From a checkpoint of a small mixture-of-experts model trained on Wikipedia: 128 experts in each of 6 layers.
Below are experts of layer 7 (counted from 0) of a mixture-of-experts language model. Rows are named router (the router's row for the expert), gate (a neuron's input weights, with its number), up (a neuron's input weights, with its number) and show model dimensions 0-127. Each number is 128 + 24 x the weight over its row's rms, rounded and kept within 0 to 255.
Before each expert's rows: a language model's description of what the expert responds to. This comes from a sample of Wikipedia text that the model never trained on.

# expert 50
Common nouns for fields and concepts, often ending in -ation, -ity or -ism, such as energy, health, copyright, relationship, age.
router [144 120 149 148 151 133 137 127 148 115 105 150 130 118 157 118 147 182 118 131 151 134 121 135 120 137 130 178  59 137 132 130 147 133 124 106 137 151 137 132 115 113  88 168 171 122 108 163 134 125 103 156 115 146 131 115  70 113 159 142 130 108 176 167 104 158  99 126 150 123 144 102 111 121 119 141 150 122  81  79 114 125 116 109 137  96  87 165 112 145 134 131 149 108 127 120 132 114 109 144 116 163  95 113  91  87 113 156 120 100 125  82 134  99  99 146 144 180 137 147  93 161  84 118 112 111 128 162]
gate1 [117 152 129 152  99 144 146 160 144 139  72 118 117 100 111 143 130 161 140 152 126 152 140 131 113  97 149 171 127 124 144 124 123 101 159 168 145 145 149 114  95 130  86 172  97 109  73 128 119 107 155  90 143 109 131 154  97 121 101 148 111 138 179 142 124 133 126 138 151 145 110 117 123 136  80  98 167 162 143 138 138 115 139 152 109 124 113 143 115 136 150 163 135 112 109 141 108 169 101 147 127 101  72 115 147 107 106 184 123 113 148  80 124 126 118  99 122 160 131 134 109  80 125 127 125 103  69 128]
up1 [149 134 142 111 107 136 139 127 130 123 136  92  80 148  94  74 104  90  96 109 103 122 135 118 130  86 107 140 108 157 124 112 110 159 139 124 143 125 139 116 116 123 152 129 144 124  90 127 119 124 148 112 160  88 127 167 169 102 121 157 115 145 102 100  91 174 127 113 126  95 104 144 157 162 125 121 143 139 143 133 131 133 149 174 105 108 163 125 181 144  96 158 141  78 149 168  86 147 142 135  96  93 144 115 167 125 131 150 152 160 111 120 131 150 150  93 115 121 115 158 181  89 112 108 134 147 156 126]
gate2 [144 150 120 134 128 124 136 106 130 112 115  87 127 116  98  98 141 167 152 151 131 139 108  94 171  81 134  96 168 103  73 136 118 125 143 131  93 143  98  94 104 134 128 132 166 119 174 124 133 136 130 104 147 129 134 150 128  70 105 153 116 119 105 127 125 138 104 142 113 125 170 162 124  62 136 108 168 119 132 110 146 136 173  75 125  96 109 140 162 145 168 160 177 119 140 162  98 155 125 160 123 117 105 104 139 105  97 152 146 150 131 156 152 145 141 139 152 119 136 178 117 126 141 122 117 135 118 109]
up2 [173 130 134 154 119 176 133 167 114 133 115 157 124 133 127 101  99 117 116 110 115 165 159 135 124 118 147 126 136 115  92 129 126  97 175 130 127 131 128  94 129  53 118 146 169 126 116 131 141  98  86 107 148 144 143 114 148 132 121 136  68 119 177 145 141 132 144 114 144 140 158 117 146 140 145  93 121 129 121 134 154 108 139 134 184 158  94 114 107 106 143 114 163 133  96 122 159 116 118 102 152 117 120 130 110 139 127 138 125 164  68 140 108 104 136 119 121 143 179 148 129 131 100 134 172 187 102 171]
gate3 [120  86 106 131  98 107 121 153 152 115  83 107 118 138 149  69 121 127 152 131  80 184  90 152 128  70 140 117 132 126  94 129 111 125 162 152 152 152 108 135 158 109 120  90 121 109 119 117 107 135 127 114 123 160 106 195 108 162 113 126  86 162 126 109 130 118 120 147 101 137 103 166 128 156  95 147 130 161 131 127 143 124 140 159 118 106 126 129 119 137 169 119 107 106 145 141 138 153 161 112 103 176  79 135 157 129 141 119 123 172 123 142 109 123 145 127 115 149  95 119 136 116 158 169 122 162 111 159]
up3 [ 82 139 173  95 140 107 173 116 122 129 127 128 121  82 141 109 117 149 114  97 153  91  89 143 121 118  92 131 119  95  94 130 116 115  91 121 164 138 132 164 168 148 135 110 153 100 126  94 117 140 136 148 151 162 129 148 118 127 139 122 126 110 126 122 117 111 122 128 154 114 128 113 116 175 190 151  97 109 125  92 109 125 166 118 101 105  88  99 125 137 165 146 133 187 113 112 101 114 127 116 149 100 125 112 135  73 120  99 108 108 144 134 117 117 109 153 142 150 166 162 110 135  67 102 159 120 135 154]
gate4 [155 138 133 172 154 165 112 150 108 169 138 119 130 117  95  81 126 104 114 120 120 137 121 139 154 114 125 148 101 119 117  85 106 130 142 150 145  88 130 153 129  72 129 122 104 125 150 156 132 123 126  78 119 148  98 166  54 101 133  69 102  91 157  95 151 108 133  93 165 162 150 117 102 147 152 112 117 122 132 165 132 137 131 129 122 118 160 139 117 117 124 119 109 157 153 129 108 122 114 114 113 120 115 133  99 135 113 177 152 106 124 141 123 119 157 133 118  78 132 124 121  76 106 124 126  91 119 179]
up4 [126 118 129 116  97 133 128 191 148  97  98 129 105 158 161 149 116 119 101 118  89 138 124 180  92 142 165 122  97 111 117 109 128 141  95 174 132 117 121 117 150 153 127 112  93  95 120 132 113 111 147  64 107 149 144  82 107 111 105 156  90 135 133 149 139 145 103  74 165 123 161 108  89 142 113 140 136 193 101 100 152 133  90 150 165 118 150 131 100 144 114 117 120 114  94 113 109 132 139  98 142 127 119 129 145 147 122 145 153 100 154  87 134 128 122 134 159 138 152 122 119  79 125 142 141 121 103 132]
gate5 [109 154 117 160 148 150 133 104 138 136 113 158 121 140 201 146 125 121 121 145 154 140  70 114 134 134 134  63 144 166 147 144 137 107 142  78 138 160 159 124 144 148  79 136 137  99 132 145 141 105 158 133 131 123  99 123 165  88 162 117 129 102 188 117 144 113 121 112 135 107 135  94 130 112 119 126 132 102 147 143 141 163 146 131 102 131  92 165 148 137 162 134 142 116 183 147 141 144 143 126  91 104 140 136 112 105 108 104 117 106 137 121 116 165 181 157 124 170 147 135 161 109 152 101 133 105 135 115]
up5 [116 152 173 141 118 146 109 112 139 147 113 116 118 136 114 133 134 142 166  90 126  70 107 132 123 153  74 197 118 139 151 116 124 117 128 139 123  92 105 126 132 166 150 121 131 107 139 160 131 190 102 158 142 137 108 140 114 106 101  97 168 127 115 106 136 139 129 142 117  78 148 152  88 123  71 148 134 147 129 178 150 101 145 132 125 104 144  93 104 109 108  91 116 133 145 112 130 154 148 137 125 148 100 109 176 112 126 174 165 125 117 140 109 127 115 120  77 135 140 159 134 118 114 135  98 146 132 166]
gate6 [ 91 137 156 128 167 138 122 143 157 139 111 150 112 140 156 126 111 112 127 141 128  95  96 122 110 150 100  85 137 137 144 134 141 164 107 158 123 134 126 125 131 111  98 180 128 116 147 134 137 117 148 123 133 180 140  77 148 122 139 166 157 164 103 143 141 154 108 124 111 114 105 163 153 129 143 118 161 125 133 152 105 149 115 111 151 130 129 131  95 181 116 183 136 111 185 143 154 101 124 124 178 139  38 127 138 102 146 133  98 124 118 130  96 149 115 115 125  92 122 160 147 138 127  94  98 148 160 119]
up6 [ 95 108 168 170  94 151 152 142 109 136 114 140 144 135 176 144 121  95 157 122 100 127  85 123 162 122 132 109 105 141 124 130 123 116 151 145  93 125 158 110 106  87 116 136 156 155  90 197  98 140 103 143 153 113 138  90 145 101 146 168 161  91 100 141 103 171  89 107 133  91 164 115 146 104 115 114 125 103  90 132 129 152 140 124 165 146  95 144 135 150  96 142 135 141 128 120 169 114 147 111 104 186 170 132 131 119 157 142 161 116 109 126 136 133 112  90 150 127 116 105 152 120 117 108 118 119 117 115]
gate7 [141 134 131 104 161 144 128 140 131 142 137 116 109 150 117 133 141 116 112 140 141 120 142 105 155 121 152  88 136 125  96 121 144 110 149  65 158 124 133 125  87 144 117 131 115 119  86 188 131 148 113 151 136 142 149 112 123 126  79 100  94  71 150  71 100 115 103 148 125 100 135  98 116 112 106  96 103 131  53 112 139 148 137 142 143 168 175 151 116 156 141 166 141 178 115 120 147 140 153 124 129 130 109 130 128 167 120  99 153  93 132 120  92 101  95 119 132 129 128 119 101 160 179 154 126 143 127 125]
up7 [145 112 150 126 160 118 108 146 131 105 155 104 141 108 108 115  99 153  73 114 109 121  98  82 100 100 125 125 143 158 140 128  93 158  82 158 124 161 129 131 153 124 156  75 132 105 130 134 138 106 137 101 181 140 136 103 101 116 157 132  83 161 111 114  97 158 149 161  87  85 134 134 131 124 124 125 140 154 135 118 131 138 111 127 169 128  89 137 150  93 144 147 136 129 119 131 127 129 125 123 150  88 140 107 152  94 131 113 161 142 141 114 155 154 116  72 107  82 154 123  82 122 135 112 130 136  74 166]
gate8 [152 125 140 130 100 150 139 158 135  84 118 100 136 100 165 148 135 103  86 133 146 100 159 160 170  81 104 115 158 113 115 103 120 133 154 102 141  82  94 140 103 118 139 104 113 140 108  96 128 133 110 126 137  82 138 114 125 127 126 120 138 180 124 127 119 110 158 134 123 161 130 113 141 138 138 116 129  93 137 114 119 128 138 149 115  83 178 156 100 122 118 139 147 153 133 133 164 113 144 139  83  92 188 130 125 179  88 126 109 159 127  63 155 126 118 126 160 118 117 146 164 143 126 170 140 100 126  98]
up8 [118 116 100 152 123  47 120 131 110 134 121 142 165  76 171 121 100 132 142 176 163 129 106 132 142 141 123 136 129 131 143  95 146 139 118 129 132 160 108 128 113 137 197 145 155 128  96 116 169 141 136 138 114 121 103 134 101  93 169 135 124 140 122 156  76 132 137 133 151  96 124 160 178 132 103 132  96 140 148 148 127 124  74 154 110 115 154  99 149  92 131 116 118 107 162 143 112 163 135 127 120 137 112  72 152  79 150 118 166 128 128 130 154 151 132 105 153 134 125 154 141 120 101 153 131 139 146 137]
gate9 [119 124 100  92  98 124 102 113 123 168 151 139  80 133 108  99 125 155 140 113 111 193 110 100 177 128 173 108 169  82 114 130 134 123 112  99 115 143 141 123 127 126 127 126  97 144 109 145 151 157 118 136 150 108 167 135 145 113 125 140 135 125 167 116 122  97 159 105 110 120 151 136 121 113 113 125 169 100 127  99  95 157 171 101 151 156 103 102 137 123 128 131 157 129 145 140 110 155 117 165  85 171 141 123 108 120  61 121 140  94 129  88 105 117 138 109 130 151  88 167  89 136 119 140 131 110 114  97]
up9 [118 141  91 158 112 139 160 130 116 168 123 133 117 124 123 159 130 160 148 144 155 142 111 142 142 119  94 151 126 112 150 126 147 117 151  73 139 151 136 120 111 103  92 138 162  92  83 155 116 112 137 123 111 135 139 148 140 115  94 169 150  95 154 174 114 120 130 106 132 137 113 114 148 107 135 120 150 139 110 125 133 136 135  71 121 151 134 146 152 117 142 141 143  96 106 165 105 127 101 141 102 143 144 126  86 119  66 103 148 183 139  35 109 142 120 146 169 152  87 122 139 102 123 139 121 114 151 155]
gate10 [129 134  98 160 145 147 131 115 117 109 127 154 124 118 143 122 125 106 127 100 145 154 134  94 154 156 145  93  94 128 103 128 137 150  95 132 130 141 109 119 112 110 145 165 102 105 168 171 104 107 143  90  78 117 130 121 110 148 192  91 118 124 148 182 157 160 131 115 131 159 136 102 132 121 117 133  96 126 120  75 101 130 156 136 180 105 141 160 130 112 138 143 116 164 136  95 139 142 136 142 159 166 149 174 163 137 131 115 146 101 132 141 128 123  80 111 132 135 127 120 113 126  90 146  73  75 157 118]
up10 [154 134 118 127 111 136 123 145 143  98 169 107 202 112  95 138  95 151 141 154 148 135 152 184 128 145 172  97 155 134 121 148 173 150 134 120 139 113 118  98 148 108 156  74 129 118 124 116 125 163  93 171 129 128 164 142 111 135 158 149 113 134 125 135 106 140 130 132 126 143 166 135 130 150 122 132 125 149 129 142 145  96 142 148 158 137 142  78  74 139 126 142 116 132  95  94 154 128 142 172  90  80 119 134 145  87 107 108 116 145 135 114 136 111 104 137 134 102  89  85 157 153 150 142 142 144 133 171]
gate11 [148 101 152 148  66 182 121 148 122 113 133 160 128 121 110 123 139 152 122 128  84 141 124 133 173 142 143 137  95 142 139 129 147  97 115 116 114 123 180 100 145 124 105 133 150 131 100  81 131 146 121 119 182 167 116 105 125 120  98 139 114  89 114 113 108 152  72 121 115 120 114 140 150 127 168 123 120 110 123 122 169 143  81 108 137 139 114 149 142 153 112 100 122 107 141 120 171  99 125 112 170 147 159 105 156 161 127 145 111 145 125 127 146  84  75 140 122 127 136 128 178  95  71 119 136 126 123 111]
up11 [178 138 126  96 160 153 126 130 132 129 117 133 123 130  87 154 115 139 141  72 125 164 170 123 127 124 127 103 135 105  93  98 103 120 121 161 119 125  92 126 125 107  83 143 126 133 138 129  98 111 103 157 133 125 161 130 135 169 159 116 165 129  96  90 132 149 166 135 109 146 143  99 149 116 145 156 117 197 154 139 115 112  86 146 152 135 116 169 116 134 118 129 128 117 142  85 142 129 132  84 112 131 118 142  90 109 122 138 127 124  49 151 137  97 121 144  97  95 157 102  92 144 147 168 155 143 131 138]
gate12 [147 118 127 137 118  68 144 126 134 126 116 178 141 157 101 147 149 185 117 169 113 154 110 111 130 123  71 121 116 146 138 122 163 112 121 117 144 120 126 150 179  99 101 135 138  76 131 155 143 152 155 118  89 115 150 120 145 108  99 105 117 144 111  94  84 143 114 131 128 133 123 155 102 138  88 113 146 133  87 133 146 124 126  89 114 142 123 133 126 116 124 110  78 111 194 143 123 112 120 149 109 142 111  81 126 121 184  93 126 126 101 105 125 130 118 130 134 103 118  78 103 106 155 121 144 156  88 128]
up12 [121 110 129 148  94 153 115 128 125  89 151  94 111  92 113 131 102 128 108 139 124 130 158 137 125 164 109  86 122  94 146  94 170 129 125 110 166 171 107 135 115 124 151 128 129 115 154  86 139 110 108 130 153 123 129 111 154 124 152 124 116 173 118  94 153 148 162 134 150  81 100  98 136 143 105 140 168  93 126 138 155 120 111 135  96 139 129 122 169 160 138 107 132 111 153 131 112 204 136 141 127 106 133 132 129 131 140 166  91 132 152 176 105 165  85 162 116 135 173 139 120  99 126 106  71 135 117 142]
gate13 [118 159 137 124 115 108 147 144 136 108 136 108 147 127 152 153 120 146 155 141 109 141 129 170 166 156 141 136 138 156 119 190 129 140 146 151  83 134 161 150 123 174 169 160 134 102 101 147 141 134  97 125 130 142 143 109 153 127 137 138 120 154 164 129 122 131 109  86 168 119 140 118 130 131 118 101  98 117 146 158 131 126 128  98 165 140 151 131 134 123 103 110 128 110 118 170 123 148 123 122 119 158  96  95 153 120 125  53 151 117  59 105 170 143 137 105 134 129 105 146 201 119 149 141 135 133  72 137]
up13 [132 150 135 102 140 151 127 137 125  70 134 108 133 126 154 179  92 149 156 154 164 107 119 145 134  64 129 129 111 168  78 158 144 136 123 101 145 117 113 142 134 168 142 130 126 107 147 161 141 123 166 173 127 154 162 143 123 106  80 175 138 121 116 130 103  99 170 109 136  95 141 145 114 171 112  73 109 148 140 141 161 120  92 103 134 127 151 163 126 111 124 138 133 131 126 146 108 144 161 103 121 141 135  96 147 148 171  91 154 115 141 106 129 117 119 144 145 123 131 122 146 119 104 152 138 129  69 103]